{"num_hidden_layers": 13, "hidden_size": 384, "n_experts": 32, "experts_per_token": 1, "d_expert": 160, "d_shared_expert": 384, "hidden_act": "gelu", "moe_layers": [0, 1, 2, 3, 4, 5, 6, 7, 8, 9, 10, 11, 12], "router_score": "softmax", "normalize_top_k": false, "routed_scale": 5.66, "balance_loss": 0.0103, "balance_bias": false, "router_bias": true, "init_std_router": 0.0283, "lr_router": 0.00083, "num_attention_heads": 12, "num_key_value_heads": 12, "head_dim": 32, "vocab_size": 32768, "norm": "layernorm", "norm_place": "pre", "norm_eps": 1e-06, "positions": "alibi", "qk_norm": false, "attn_scale": 0.177, "tie_word_embeddings": false, "parallel_block": false, "init": "normal", "init_std_qkv": 0.0228, "init_std_o": 0.00448, "init_std_up": 0.0228, "init_std_down": 0.00448, "optimizer": "adam_variant", "learning_rate": 0.00048, "beta1": 0.9, "beta2": 0.98, "weight_decay": 0.29, "lr_head": 0.00439, "max_grad_norm": 2.0, "warmup_steps": 461, "schedule": "cos", "final_lr_fraction": 0.03, "batch_tokens": [32768, 65536, 98304], "max_seq_len": 1024, "doc_mask": false, "z_loss": 0.0001, "train_tokens": 368200000, "max_steps": 6413, "dataset": "wikipedia_en"}
Below are experts of layer 5 (counted from 0) of a mixture-of-experts language model. Rows are named router (the router's row for the expert), down (a neuron's output weights, with its number) and show model dimensions 128-255. Each number is 128 + 24 x the weight over its row's rms, rounded and kept within 0 to 255. Numbers have three digits each.
After each expert's rows: a language model's description of what the expert responds to. This comes from a sample of Wikipedia text that the model never trained on.

# expert 24
router:144137100125129164183144132140094115165165118127084140129145107109114161131124112111113116102112121124143133123118081115120111127136105143098100144170106103141097131088098178124092112119191150177119087116123169118118121150132126162138162146141144105143134108141100105142111148135131143147094115160167159103105155174144108125120101120137092093176161091096145098117123133129121147110141
down0:105152129127165121116122121121068113149151128096082123132171142122123147119128166128103124139122171151127098130153139114129163102120168127124092126143164098118082121082143096104140131104146110134133150072128120112111145152123135124133093126112105164156126156138104122151141092138132169150091123122116125114136171111162123101093150155128147108081139125134104135100082092159123153160130
down1:140142142119127138140083117155111116153144106156158114135155168090140105096111123181112126151115148125097184138161109125132102168156153129167097153109149098132107108149096156123150123128109105157146146125125103151095144140157107150104100114122086131182153141097100102109150139117072147156127127102092161117155156122163139131159146174153115111073101114107146148108129103151107122146157
down2:149144121115084158121130112125106156107098117168151118128156113169152155132125089140122119136109160122128148091177125097077154140075141137175163139119166170102128140152113157177131146104119096129161170114119138162121160117178112135115130103114116157082138176120121126150099152100132126128127103164129126104114163113124184141124156102115157120118135084106135122115154099159134077114120
down3:079149103074123154081129119117075144114143099138145127154085106125159125087149110153147115152128100131073137160156119118092145121128135128128124115123166105172152124145154162148110158146114150114160122117101154115141127111168134145135107135135095153117171138140126119118117133097154079088091131113091133063144120157134177118126142147134120118096119144117120173105105102130122084183122
down4:154181126119127118124141066136099105096115110149106141108129138117149145111130176146144125126129116122126125176152144110171151103112111120084120115133153115126122128136101079144136149117150152139154107119114113109141163140119133129173118104114101125167163086118080142163130080120135110142129151088091077171189148093125115119156157153139102128115127144109104127100106088144145150146142
down5:164099102158114132118113106131079129111107139112130126125144130147161131150140154104132107134135073123154143101116129132146203162120114154106133133105168116125140119129130130138136123128137129125101118123098140103171129121132138105157138134163141151168146103106095117131099134109186096156156130077093102141118114144114111150189129088121113127149149138059130149113110104100120083126141
down6:122087108105144145135148124126087169152142125096140154145126103130116178073144107097105071111144162134133100131131145085096118125112095090159169142130142078113121178114115160126157129143102189103116139146087122139126156169163178135145105133115090132100135167151155126132087100131157127143122089123093141085127119121114117098117149126098113143077114120126109126143125165098147145141133
down7:087188134141129144068103113112159150103115080154129118098133133116131116099138104149133154131161141101129108150188130147155114082089125160128138138114167124138132143108144100138108096142129107147125101080099108172108096126109135113115130116115124131087155075154098116124152123109136129153091117090129171138138155101124137142111145132124133138128149137145136131127137104154140157148111
down8:110088151149175097127090108089121107170119095116137089105113146146069094113115133118122130137147143136106140141087120089140155164120149111158060099126117099126083110160173138181118081165174130123144160115132164118137103126096164125137114183143145132111125173081168126111110144159141091084136120153156154097134145129158098112151125107131123132148187102148154118174153150115152112136167
down9:131056125142118103130115114133098122119120135148137134083162116129131109126111163127122127103124143100119132102097157121119130123135109141124115117127130136174140164122139114091183120134107086113161110093108133134117111109129166116137103125145113140205123200172092136141096122117082119126145107147109159156094093121132142140152130102123109127132119114152154136127150145116103104114104
down10:118123118142158146165091141113179121136127124139102111144110129152119088110139132135125104190116129175095120081108107127136104160091142151101135102168156088115110144111127126169102102098127118094122104104104155126144140157128141112145133149125156140139131153100097145073130146111140057117173163114138119104108129101132098115182117151142118158134126118167109114100128145127150139174130
down11:125082158113118134085123160146157146115113109125122130162145114151130087123105095089178124151140125149128122082126147162131140198143135122124165150125113137170161120129160124078112180145144127194120138088157093090098155123144121127125166136099147117164077128184097130122114170060111117127118144159128106132127123128122121143187127161146115125134078129148127101091157104116110092112137
down12:130124111149097122152158135149130156106117097130123096163153125193123152145121073130118134139121119112183132118164090119105148145101133124146143156117142095136192109134087129121128139149163140138119136118130136148136106124170133129116112138174120151092133135133113113194137148100096116146117123116092122194083144098141150174134151098085174102071125105109149136155129150086133090108098
down13:116111133150168126132132137119117163094139163124145112175129114145128155118125120119103117143131180124128083078133187111160131116123143085152125149170169131125137126134152075073111144158127114144090142149166095147124131079140146164135194127116103101123145152158093155109110164077127136129132111148126120126155128093114104112145120172109129113129072140163104119130146135161150108126122
down14:113158134113132149128088123141168121119167137122113127137155136103117122110160123090135151153124131125130144127127131118145150125113120152106104138105101145134128116110136139114130145162151137163143158099123110166128145119057131140159139162087172147147100132104145146101110118163122133143147087167168130155101114084143124101137106147125118106172144122125104083127119126097153130113126
down15:136125098139151110106118134159136157118118150186186154117124114111106083114137118140162169110103153152079104148119131111134153145142145129152102080121135149154116113118181135104095132115139085146124135133182101096146152140094133123117118155139124116073145115143122112141147100129139168076115162094131176129100134143112107150121142153154123148104080134127109136122115117138118125141129
What it handles: Sentence-initial articles, table bars

# expert 28
router:099140080119143084079175089114119197091123135110191161126109133141098103150171125150136117163148098101145149146146138132165128133143126133165104081140164115163120132144090129119090094160133134117119106126148124163153152137120128129150136153103120118106140110118099122134164117136120113099135097137136140149110128073127096160141128152099161144104137155139107151156139150149137110143142
down0:063116119142120135137124092138170112138112137139145162098119160149204143102118129114124105124116141121130147187108099115093149102162120121145148122120135193131110111125090120155104150122155125109114125159121146159106101134172144090135123168166116097118157154118120131105144124137142126110096158109160155100101094139123153151169127092130113149115125176137123133112096153104122109108135
down1:112132148124131150108109101118106165130146125126137074136115127109097153143122153132099147122115144132145110146134174123166150173109165074122175116121108126140139112141095117148163148129146099122130096181184125088156135114127129147127130080124129097112130153120179130116135115094145110158106106119144095141130206067104131123148124164077164108156063127128113142115111123126111125153152
down2:141155147121129162129125125120143081155105134103126185120135122114147129129108138075137111118140122157137120088085097136129123115136103102094130117172112109110149121158186118159098134134131144101129118134127138120114133124126150138168125170159150132134154090132100156100128157143121144131113140136123153128134100144143081161108138151167130094169133101104107112143145125096134103172104
down3:124086115131156126127131177140109092105140138120134146097158070140151071151133128122164109121134126137143129103080105121124152114147143131175134111105127123147107138112107149161147140126123134165125114110138081147093153125130145103114133112119160126172112091094095175132131157071111134100120165143141108153105125123139133144122145136066122154130112111122135121153135126125147087127104
down4:133164138160178149127090132125154122083110106164163118157171153107185155163151130133138140093121147113118138154123118122116140128147116148121088098136122142120208139139109127142130104120104117138124120136136075132142123132115099133139098146145143095130113122134139083123108131146127157140099121089142158127119105149106160127120142098079140152097126103124129101124152138158101098121079
down5:112130135099122144108182125068178145155126113093141197142116110129145128114098078112146104155143102084135100156169098121098161089141119164135128139156157152146104117115157149126114124120166158133138126150113135101102124118129115153206095175138143128118139117118104144135155119108122138082098114155087179161136148145124132155145157110139130143138117147150127134162148121106113127154137
down6:103155141124158107102162159149145099149153094175116136118089118072093078128121113094139123126130164083100119147125152092140108112111140073153143084155063102123150158146164120156126114119105096151163140087162095064111150117156119118104099054151130141178137111091123123099145115119118087114143112119122098133133116160152121114116097090141106079141138120119145108131111101129125116102096
down7:193153146122107164154107126139124074152127095137108063138130113076117179159137139121119152178087153138100149103124106117123057147112148106143109147107151105131081178149113124119155129129109123123135138123120159105118127166135120119091085095125131141089103122144144147142106120174108112195130142138088147139078133168134148112105131120140133159109130142103142070179107092119107113124095
down8:139141164143165149110116100142144109114132155134104181132118099114118106143139133109153130136112115137072137156154103094100067120183069126110093103125113140083129169188148136107144105141143127117145150117147158103082119097137109127071076163190149130139122167110150155126100123158124134133127113131110188124111122140128161138137137134121115118112143081091147104140107121115112087129096
down9:150163144146132131139096133119131118150096118106096119138167082090145116164174138142146150086116134156101083116141100127164106113149110135105116128111129130100107131154147120079126120112132127132146129083082125103102129103127094104101101140172110138158123105152137157139115138180130130152124150135168135121129108177145140119138112162128100124106107155088165091143112100126128117120099
down10:122144152110145118120102147112123164142128094168119100134114176074101116163094117121102140127109150109069171153117130119148167142130099084152104124107070131103171147173170122189148129109088119137176164143181107090116124127139103108112132084150114130168132145108147120107097131124152115181145107111118066145081119124143121073151129078122139092130112081122117096086142129136134104099111
down11:123149162153112129146121124149164084143138142157094150109123136140158142130154136117161144130137095144098143127121082133158110092149095091165161133138127122115128166161066143160130135105126115106122150127153146110108145124164148111119089144169121137131157159136146141154054125170129099136146165093146144132122119148120125127157126137120159145079132136112129099107101123112095116151112
down12:125145127150137121135135122172108130129113103134136104121138142140099118126146122125097104095140171138145113099177176091115116134120120124105178079108120135119149108052121148077144080115099091154142113125126153085138113115172118137105117101125060105150117141128133119129117105127127134124114125095121128143170142111134129156155132079149096121120156146172155095138138126080144143120114
down13:118123166149146115130147150121149087134145113099116182145130113127175131155143091129143083119131123126111076157115114083118128087176126177105148156144142148122161128130133121138107101149119107152103163146108123107118118112141124112150104131203139112154120122153109143133110103154138184109084148145161189097126091182119121172162140129123102128130133166141151086120130097113106098154113
down14:094105110108160143148118081140088088131113129182144141149110138158124137139142152125112102130137138157120138176104092133104149122165133132162145129121125139134128114090100108135122117109123123106096107189136163151122135142137155135097151100153111114093185140142115119131133109127169074128110130144174162127098120119137157125117133100151095134139143140172152159142120112114142126147142
down15:138140189077124096127127115110165128131131149166099111105068128179119161117183112135162145122134127118123119110108156111149135108070120093143125150108147116114140125149117149155118139127151133094102134155131090133145110173094130109134135137132142107102122106080157170150055167142111147158191097095115160146092121113104106101115146135117156150134123114141096108159137151136122165127104
What it handles: Line breaks in lists

# expert 4
router:087096099123108171158122113133105132136152138082143107153107137181161118152083142164118106139151144140158143074123151106091126119152092116162145170130168156097123145117081162120142125118144105109102132159153163152112158076156112124133116101128088132124112169105118117125113141091099148148124125083091147147158172135126142105134169106154108132157129125125127197155100144096114110137104
down0:119121130141139120084091138139107113124125154137129158104129106093115177095172099147146128112115113126136127154122117161126146104130112110074134121105128122085161127088150151132159112171140168127158147134124163072163119175106135101130180124156133122120139141153112173099129126142146109093081137146184100136110121171137125132150117113117142137071150142125150133096130067119113151168147
down1:096096115105189121103141108116112186129145096103138128148152141130121133081169129118132155136157104105140162156119114159048182113155165136118160122160149092126143171103128127111192140149130127137111159165113114139149122184127132095096118126134114167136115104109082105117146097146115112123112129128135116093102099145117152141117160139178103130095164123132110126126119085147109143101130
down2:129099106121150102156133128134180146107150145112078120161135144133092152117114101141182146152125145130125142105113121140152128180121098100136175128155091143114099162161111074148066172190089093101106088105124113134163123120136145132125157133091142136126128113139112155102161137116127111097151125114149098137173099160084147117131115116138142127139138172112105090124113123141082149116139
down3:097151122108129136136114115124108129130135119103112132124118135124126145123125144135164082138144142101149110102054159118087123128144114148137125172142156153092161101117125120123111138095118126085098121121116178127177123144114126119130126100146159100124094130074104145115104143116118146128122129133099122139108122129115148137135120137090105128139161125148117178137138180136115149076068
down4:155166153146117114125122116163109139117116144173137155116113157154152145151154160151117072156106136162146117147076118146150136133104114106129115185081128126110116130130151092135100159150138116124129139142115088105117136106105164113073110123137153148093107109176134154119082115132158144115127124120130104072113144138134148136106084142156163121127094129123142161099130086157161124166078
down5:110130108176086168091126114132098142135118115098141114155084129126115152103154146147133130126144156090142117078165168133073114120174112104144166164128156118126166073098122134113099115127102158108123122171119128088133120098133135195130139110152144102121108162120128141128101103099117153119114108147110135146171126092115147122122164170082119138165121117151123148150139166115125153099073
down6:141138144157088141118152135126110134167136142112141174078102082132148151120144082118162133115121132128109114131138109124126103112121101112108128141125160127105109153119156136085140148158108103144102106115073110123087114111178145138140111159157097118109130153162115133152153118101106134098113132139117062109129126119145116120083122126105176136089125127117167140067161140094090143133146
down7:155132142117128116109112096154127091127109157108159121152155126144125149152099103096126141143092163180161099107140142155164134142131111111155183151188155109155131143142107107087139132123107138088112145146175175163169115143126130136147138116114115106116072105153189114141122147119132113142102105136099140133157118159114148107129100157153116126098109105183111108135128150133136071140105
down8:121129100115164133112147114128128124141150102145145128113141167107110135086163176157110084136145119143134147144144085133068160089101139141150096131106146141097146114086165120156136131129134129130101175114126123125161128139099092123124122104109140132092151119093095171103115140165137129138152146171152144075106068124101093138127112204157108113144149163135159107142161114117152155110114
down9:131141084096136102149113120172134071090151133180154071132109163137138110132104131141175128165129129101122148126085139126129134159112129098135147132145087158141108130160108120146087102199069113120100127155144153117111160098128102162103174117138173128142143122090089173138124132147113113114144166147106123143145135171094164110138077123129141118150094130090134120168147136122096117115142
down10:105132114117129118111169154124061143124136105124130128151098155135122147101136128145074132115172145125137141133149158146089166091144130082197148100129137133103182093143163132119114126148149131146120127151153114099128110095176091150100125132103126091110121141141126133134131125113112117165107127110115106165157135105131081105123134164075093096143108120164141157105147129125134088072079
down11:151107118117130142151094111137126130080187106098134123195115152151104146126131142116121157142163150150119140121104164111121159108089151169142121106150127134148126127165096139101147108123123133151110137116119172124151126096139081116144180130112085130144143140150155132148089144155182105145144142092095147135144121132129154130135083125111097115122126102170089168152134131128126110137164
down12:098135140137118095137158144106112114142137098087075122119147122122124146087134110142176159110120151093131098104143121136117121139143134124118153108101108097119165138119129186129143150133121127124105062128168143130163127100083162133226125146129122102121084125176122107101178098107103111168097107097150100137137130137165078124137150145124097120124131120141150122144115158140113132105138
down13:153152157136133105129143119118139088139151128119161134158151144108118152112131157138126164126122102146106108159155121191189095133135124157092153150172122105167084107114149140134135152103109093126126110107156086116161110147110143159102116164126080114114110110096152133129168123147161105101134164096167120073119098136149122149136128119121135121162109120192110077112131093160156108107149
down14:103137093125137152098122122130104119120111120118106115165128138093147137082166105147094188126173153078115115114104143128079135088132124129147126110161166107133184129146149129148131103103114192149139165144152127110136131140140135139130155142120151125141165147103116107133072143107111088127149137165128165138145121165150127097117135156113096136104122154118111105127173158129124096096082
down15:109105128135153142138104115141166121141129108106137149151134151131114093099147158109136102147145088115114108134107136139130117128102153182141111166150115124111081089114162076130148165119137109114100132143127103096180168143135120057117114143145173171153129116122127135109115116139167126128153111135138142113119105114127144121131123128148136098179138122109109144106161094146174135150127
What it handles: Abstract noun suffixes

# expert 30
router:117137126118129106115124136095122126164178133179157130107107106073135171145129144151129130116122163097076175167104133152148148144142134109157109129135170122141160138152122148152106087077076123141094117094115134123108124102094101127077112132147132089160109120155109085098130107142170139109109122113121175125138087116140104125145135099097115111116089160101154113112147093102135137174131
down0:156085132151148070139106115120148093123106142135139144103148119167203122105114152111132119150114151123150123104116147140139117119121093120119164158160146135140126095144099077077105187148103108168152125099156146120116095120099163109163141144140090145148138135138115155104147158098111095133147132144146101136107154124124106079131136184119148130097138120130107157136125153133089205116133
down1:124144140088130092110122107133148127110176101127133147118173162152150136137116177135132106149093098081081112160150123101143134138132117153150124114126169151095149114140099121158114157102130107179174125128155130086191139129140107163154169153133081090115146056103130152112126134136139090142136122111143133108100114141115134156107096133141124135140104144127105165139128145133120145114144
down2:074104126115118146132109123127134126125097142169136115067158158126131153155112137125127111105159117139110156122161179157166099118185113107124131144099115130127132147115145136101136142137185103131151144141100098154125159106148111090082151153125104159117114172140111130158094149132113202088142157125138137208187113131153071131111134148153151154125141106137130120125138117174113121127126
down3:116073070170109149160113172144153102096099099113111092149089144134113157150157128116119111114136119133133114094163140095135127114159130126066138138150119122153142100108141133066132132096141129097093096169100124130159122115124123133124145159134100109163116138107099118122104121145121143127113160163133127196140135116126132156125100139162148156154164109138124129160154126069129133150104
down4:144101130146152125153139118091186122079136171157121152111113119136108118159092115098136158157118139127111109102161136177081134119134142110153141126118057157082129142123116160104085115106138135124135151122143114109145074138131082123109110099117125148131105135117128162139112141137139154104143072144113113141118127142158105115170121102165128126094148092120116118124111124131140148155119
down5:132128123116097133138128110140092101138107129131133101113181166136130119137133142119134144105148134109150094079119071121156140156130131087094102150121144140102124117136149093147132122114166097138102082120145131119177151143162108128149161112131139157118144140065139159132116158121098120129143150125146106137111161112124110132074125162110171170140131151140082149141169158124127115106173
down6:129127133105141150110132128120105105107112115133105165117111148143147084130128157194112086079139139109131109099153127073137128129114112153135130131108155123138076169119121133161113102109102133125143086132164153086138133148133120119136143108156134157063128070122148119088124153107134163153145086100117162101106119147089111149157157086124137143148151123129129130156155120114112155110129
down7:147121129122147058128112104117142124127134117106108097115127121173153104139108156178117121138121141111119111148130124153150142104108140103138145139138108139114103114104144082111104188156126122106099141106165124109151095152102130134151096115135126112108142078103169137150136119078133124136165105171091148138060138102151088076105166176122092112100137140165134152165135150136085162106121
down8:131135128177109112106137104067136139147154147129147105128112080122097113163124091137148111139128129104124143150105120140119112134133124115157153144140110115124111124126124097127151126172141166167117129088167141133082132121097156168129116127088167148181096148136116126111142105144110115104104132136172119121105149119148151130154127136178109114111160097140185148127095111137126134113120
down9:138108134107146082107131123116122137123175106160121105126160145128179140193119135144074133155095127111114140156164143119110107137118161127155102178135131151126167091146112116145161151109143141154157136124139121105114135078126116092107106093138108125115120131129132136143135129114140134129181135137135134152123101165081176104138142113149103108115126135109111178139098109143084152123113
down10:118175088137140172142128091172114102151152124150151126127152111144104083121133120136088129117134107145142159132107114118163112109155131123079141080153145102101106126123132119137100114153093104098135096124142135147145116109132140132131078128095129124122114115114119080138159142125136117149108161128127122109155113149166147164086140114152140147152162137109124146148135091131139089131164
down11:150111124128124136130148166097136121116124179135119097144100134108129139170155086161115131131126172102071104089155145113165118123150190085110091124123114157111135105125165100114155124100128127142133111066151090113142103158122120154139137125163097167142107132108128108152094118124084130172130164133121105106114149103139105119095102141115184138084149177148125134145165135125133161130152
down12:127122147136121112136123122147133125130164112138111098120187168129192129168142164138113092128087097084104114140134124104137125086126126126103098164139171113154120116132112149079123164086157098113148119119137152096153104088139106116129099158135107096116150106126134115184125150100138133159167143082150159129122113138125138167134140144136152129116100151103127187124122110136092123118070
down13:106083141144144089143158113167124120138072157134138113104131144107148160125118139142172127076143128182174145124167154158112121123113109117118115140123128146124142102124134166117139136156158095129142153149100147157115129078175080125113148116148103140121137207125140138103129125091124136088126114107135169146150112125138070136130154157157151125127120121151118116127115113104138140078110
down14:110099167160166155137144138146151144147093126122118109136138098132129099147094100176125143124115151150131110123149108159094092110110141113111116107126112159151052118128137152146140170152140098153143141110112109156087137150091134142107102140118091143130115136109143099105113187110108143106142127105103114120099128123127075105091176153136172143112121104127144130177128098115091130101128
down15:140125079107101127154139118101160138167110155096117144129123144064102144126134121149140158100150141116119097127117115125159161124108118131106138132112141127145168124077152143142143114126146155200160145093180109151105117146205130146146080139155091116142154171133142097179115113139119115158108101123105156111100176117123129105129138134153124135093101144123141149119167133107088105106135
What it handles: Definite article and headings

# expert 21
router:171115147139090186164106138099126090086085148109121139111155151138133144092118120145139146162132075140106136090169088143110149125129100122143149169126123151156118119149121107125130157130186144116154129116120105135134144119138139105100132131154185150144144211078128164137119122132121110166135170161104101175094119140160151145180163149123143110162131112131100111090120130105086108121114
down0:129121139086125112142124148156149121124178114123123123159138135144165107168089149127157077168134157138140095139109154107151142122114132138155142072116188130103112108102103167163124139140136103122121128097131128123105152111169097181121155161101140154151097133079095142120124133121161143119130091116131131119121117126126100153181130149161081090156106119151112134143122111125118127120114
down1:117090138140150134174135138152118129129133090110074126151106107147095127095086132119147143145103148139142142111133133155141079147147146106152110130168123118117094159182139115133119140159126132106092156123135124132169139102130112115146112127111121144144113112097107132111142170097126119083106130177115134109117162115120175110108152102133125112113121114145115121153114141098123164142136
down2:168130157174146126133119084156162107123148135113145097135131122163148127118120164119107103134151087164129125123102125056145141140085124121107132076156151112150123117147061113076114118125161120098140119095154108150077143119153126132132074143122079139123117158142113134121114124142147126144126116089119146164140129142157112162141155161123119107132124101053135137131133166107134140152112
down3:119169110109140123109152128141130172142131133109111165114119138143081127116146140152151155129125133154113122170081137145144158131157141163128111130103119130166131128122146123146131101138098143126108189103095115167137166116104153092136143139184129113132147095133157113148108133170123123086144148125142161152104099122124128138073078124111095106133175101137113116085124099145123124137129
down4:120148127103134145111135105105118129129132193119178151129144130106130083129085122079098126132122112105129138117128110138103142120133141157134142110073143155125077141115103124129129160149120156112108147137097160139127136121159079094074148144114122152146081111116150134145132156152088186146132115148129155132095125106116126141116108126150135139109134098104132144134089113151117109149139
down5:129125130137108148115145094142104127159171094147134134127106182070117110164138100170136105099119122116146133138123123154080141096126131085142093140126066119073146128123131128134113128127164162131111138111162110097120130110121157141118122148143113198128123165070142126160076120119143109103163125113137106157110124150172098126110164158113155132115113122148092108119135111144136131136102
down6:082139164122148111142128166119116153124119091155116183124116118117111091143119122089147138122137113077147142157134150147124079117172112092120113098122102164119143125159113094135152148117109105154137148148099113119141137118126150113086130134115055127119137125170124093112140149129164104097150130166135089136181134104126152112130125126101142114143086068120121142132143163154137172104191
down7:121090131173119140103183140131150143137135153156107121163110161135151114115143190127135090117163104123121143107138112111099121126124130109112075167111118142095122106107126120085146127115151137132102092156126145119087118100163117143131158116122138134106129146092119175130130123138101179131095141098103106144110103116137130128108131150135135136141098085102139181127079095122122132148105
down8:090150094158106114099113158119118167133122139118103130116141148136114140150123144177122139074144125145160130124118118138097111120112101127135095157123131096157147136117141142121134101128117112109087146151071128178154124151154134109137118102164127107115144106151133099136106150177128134137093167102174110124108119113101152102109127067100143148109133156127118133126126156110195156112112
down9:086164117135121094087152120130150164136109136112093150149144180121108088153130151164160135139134105082098095107138124105112091075136107127120088107119101126115158123093118116148139091126121120145138077116139117144118153106146093144113141136110099137142115133106139127136119107140093169090108139128128079163101102139158140136085143134121101112125142102122136146117123128108144081150138
down10:124130118118168135118090097151103118156139138121150113125116142141126155121120159132116115085136117120138114144133132117104164117133104106100126094121145140082097112077078125117111083142160106098133110117148135138138150081128106122109119169131151159119107160122136140116145136150130169099179123122188142177122105146146076166169135114100162161127069107067162106134155131119102169117125
down11:093111104130143122097159149093128130075140107143106144100119102126199128142119145148140150124130197137146123123097162133156126115125120142139156138143119077097140143159137145121129113092099145181133115145166103156149106143122105129155125103177131103167180119131106119121135107108113125115108159122110097095164136145093153125128149139084124132131151128113115112129128184169149161151122
down12:119100138135132144128134125153106141130165134152141124152121110127170157139116162149142173110098145116168142115139143147100146151119118143152137147139121142073106141131097110151122091103145112147132154165132105174165152147105076116139142098145135122144108133108129134121178151125125135100106150098143142130156135129092132129145120153141127114163130163141123145182131101135119155084092
down13:167177134135119105139132111113173130129134097159146108169165177115140136169120092138102129131130131108130139134104116185149119112089181112112081097147124164123119074144121072165157145111126138125123127090151140109112166090111117093111131098139140139117138114112107128132113114122132117091121112131156124120095116117125186154127132137130146104102141127135153123149123088109106144183119
down14:111126074084137110124135090097078195141111116145133112109161129083100121151107083110124139093120159134124139117088159135140149120131159144125106119111199150103145131112125119135129115107127143124149116175097168166127097103108140149106161104108137122160137101181139115125094126121135141171109103187120122122114169096126160139111104109110194131114122152121158131078122148143136126138130
down15:132130118108165093130098125127130097125139110123117096107164128113122145143104124114074142132133105141127148150150111134107187152119152108111121097115078109128109138098132070160140169101142159127118109116133109103118075159162112149099121127138114084135118122163120114120108143138177148113114113138119144077124130129130127156119117137170110109123123110140127116143110090122167122145163
What it handles: Counted and time nouns

# expert 2
router:114102155089121171107140119131107125135126145127162135109091112135136130133100137123134100119140108108148118131145134143110163140094137122153142143133126141141148117156152174133100127114122151144155137151103172077099142140108144109157151092144096110118146182078131136127132155142123072110103150094173123082096117162128121150151130115124090143115100133098090137134089093105125104121128
down0:131114133141101122108135149116097166125152129113103156088118102127115150141165114113105126127111151184078164158120130137111096108130160131077121137122175124100149138123113128126129108159132096113138174141121142115125143098136127114133087114162117126136154143141143121143092087152136154141132132136109141140108141131096114139114114116112162173122116196126126120131161156166132159147108
down1:159128154153134126146097149121156125094138121153103149152136153140136095129123154091168128111109128143137144138121120122146139177140157176122145150129155127120109128137152128129166160134133109094141118106104154123109090161122168161102150163135104105156087083104144126134125118098181154113149129128168128102144131100108117115151113105146172108126129150091100127145124160090127110159140
down2:200125116098110134123103087129134104138111141123119175124137097103108107129114130099118135122156150139136113134144071106137158154118123128129135094112121105142121094147094112183150073099134190120131065116147123099156151141114111128127095108137146188145144132159131131107141127146148097162116097126132120128162100114124111128195102103086098111124132102131116115140106151103157142120110
down3:106141119137063138114152113111099122127128110124121114111172140112119119146192130124098157059088104127149127132170114118112123115104146105137149123135156136084137134085082138088147116127099140129138147160110124121153164105113147156114138151117112116091121115178114128139140084150109145139122130121163147080140152075117153098073108076136150154115123132124147090119130147122105118104125
down4:141139137170116109143108169132130143090086094137107149089107106129169150080162101160124132123163156157161127150101167125111129147121124152142145136105155108137168145125127140120147122147081154099112130130095132134146127140155137118084134135165130127138105116161115126129110128121149131138113142116116129122166144108119090091122108127106143126119113166112140100068128121133165094121155
down5:097151101205117123158129152104125184162115102108107098128168144108097134119171126121121180110115143136133122127164129164135123113160157149103124144110112128116140140132109146107140128183098142100088117150144151104151136087112107150123141128077130102130134139146108119154140133098098193142130133148092142122115166139134146103115136109168147100144126106120163140113119056161129166125125
down6:142149155077145148116123153096167138152137151121149130160084115153115105116129132116139124153143158124117162122060121135133129105138159096135124105121126150129151111136141150121080136109140135135140119101128094142133113138139126128139136193105125147139094118063143110118081125126131116116143108132108163119105104103113167120141113109150144163145134142124098101133179144136129142139151
down7:112127117106110112110151121134172113130147145154131129107146091147130065122155138106100108148101110109096155177096097104129100109139131100154123124076126173110135091145109144134147172109150131133150143107118103121119124116130128178137135154099129158119079152096124150106137122116119154098179169170157111148121080105143095152122103118139150129153142110162153090158139142143091138109104
down8:136114088103123139158155146143138126122151149105083116125140140144058093155149150093082165124104143131110157134136132116129147139131114115115129142170140140128070152127151117146110160101110118104102089138112104114157130138096113134083113147105073117115120100144140123128128119126126131141141133178127128098110092108109091149094138122117161147128118147121107184126104143144102158115170
down9:115145104150112109145154132133085123147094144111129138088143142111120124171123089121098130118118150167129122167108101171136164136150152105156124141117117137103084123093130086134152149119117078066144122087133149126186120147109138099101120110128123125127121145099152107108116120191144090136152141121134129119084078113132119135149151138133165152153125145112095130126134149137154125125131
down10:141120113126132130069129130095126104123157099155104153159113124125165150128129121110145125127111103141127155108157124091102111127139122160139142122117136133123113127095122145137126100152125135143125090118134126178162107152113100142174095140129100105112097130173086114093132099134091153109116116137137120113148095121120068111122137098150097096087084108105153126127099136133094116077091
down11:157121159105122114109109094128139108165103164106128160104094138130121175118141139111094112139118120141135142148078145136135107149117139110096107124128121121167070139094109129152115116158156105133093115156160121116116144143132156159133090141130122142089079123144140133143149106163129111125133089108111140168138140117134111129129126125109148130087114150092119159133164167110130137109096
down12:116132148121097187108158167095110116153157139150133132118129119129121081141130114148130122134117138117134128109135113147101083138125126138131120113093080184146149174114140153123137101155112167120100136175101143123132103137099093157120130159119133129147139111116128168104092167163112133115122115164096134129118117086127099121134092108139134095139138131162135127157142137145140134078118
down13:123127161147120085117170117135120114123115116147136128136082150082164122115153159143093122141139171148141157104090164129191154144133130125140159150118119123127141138108101104172116098114133107172102135121113100159127075155157144140137122144148141122125110126107168134144109133131145109140124108135117169104134078134100150115160079107140071094134125181122068115112099148088170082142098
down14:135107153128122128100123123143108167138116104117131131145158124106118136108138114148126160098109126163139106123083106131090098132117136094090131125115140103068162116121135129144112086138131176141174124099127178115121091150137142102161189123126130131117094164111122099100114164106109127099135107131171102154098079108114112135087131103150100116151115146112104125095124126139151108124124
down15:135116109124144131138156151143160097110134128130103091133184121152105115149154158159077147144112174098144134118133143113089123113112104149158136086192135122130122137098132110132154087118132133141090097078156103140106124096119106115104102139126115157130135178133103147134142109137143160135161112146107160099114104110163085168112156143122093087092167151089121136142126140156109153098152
What it handles: Institution and place heads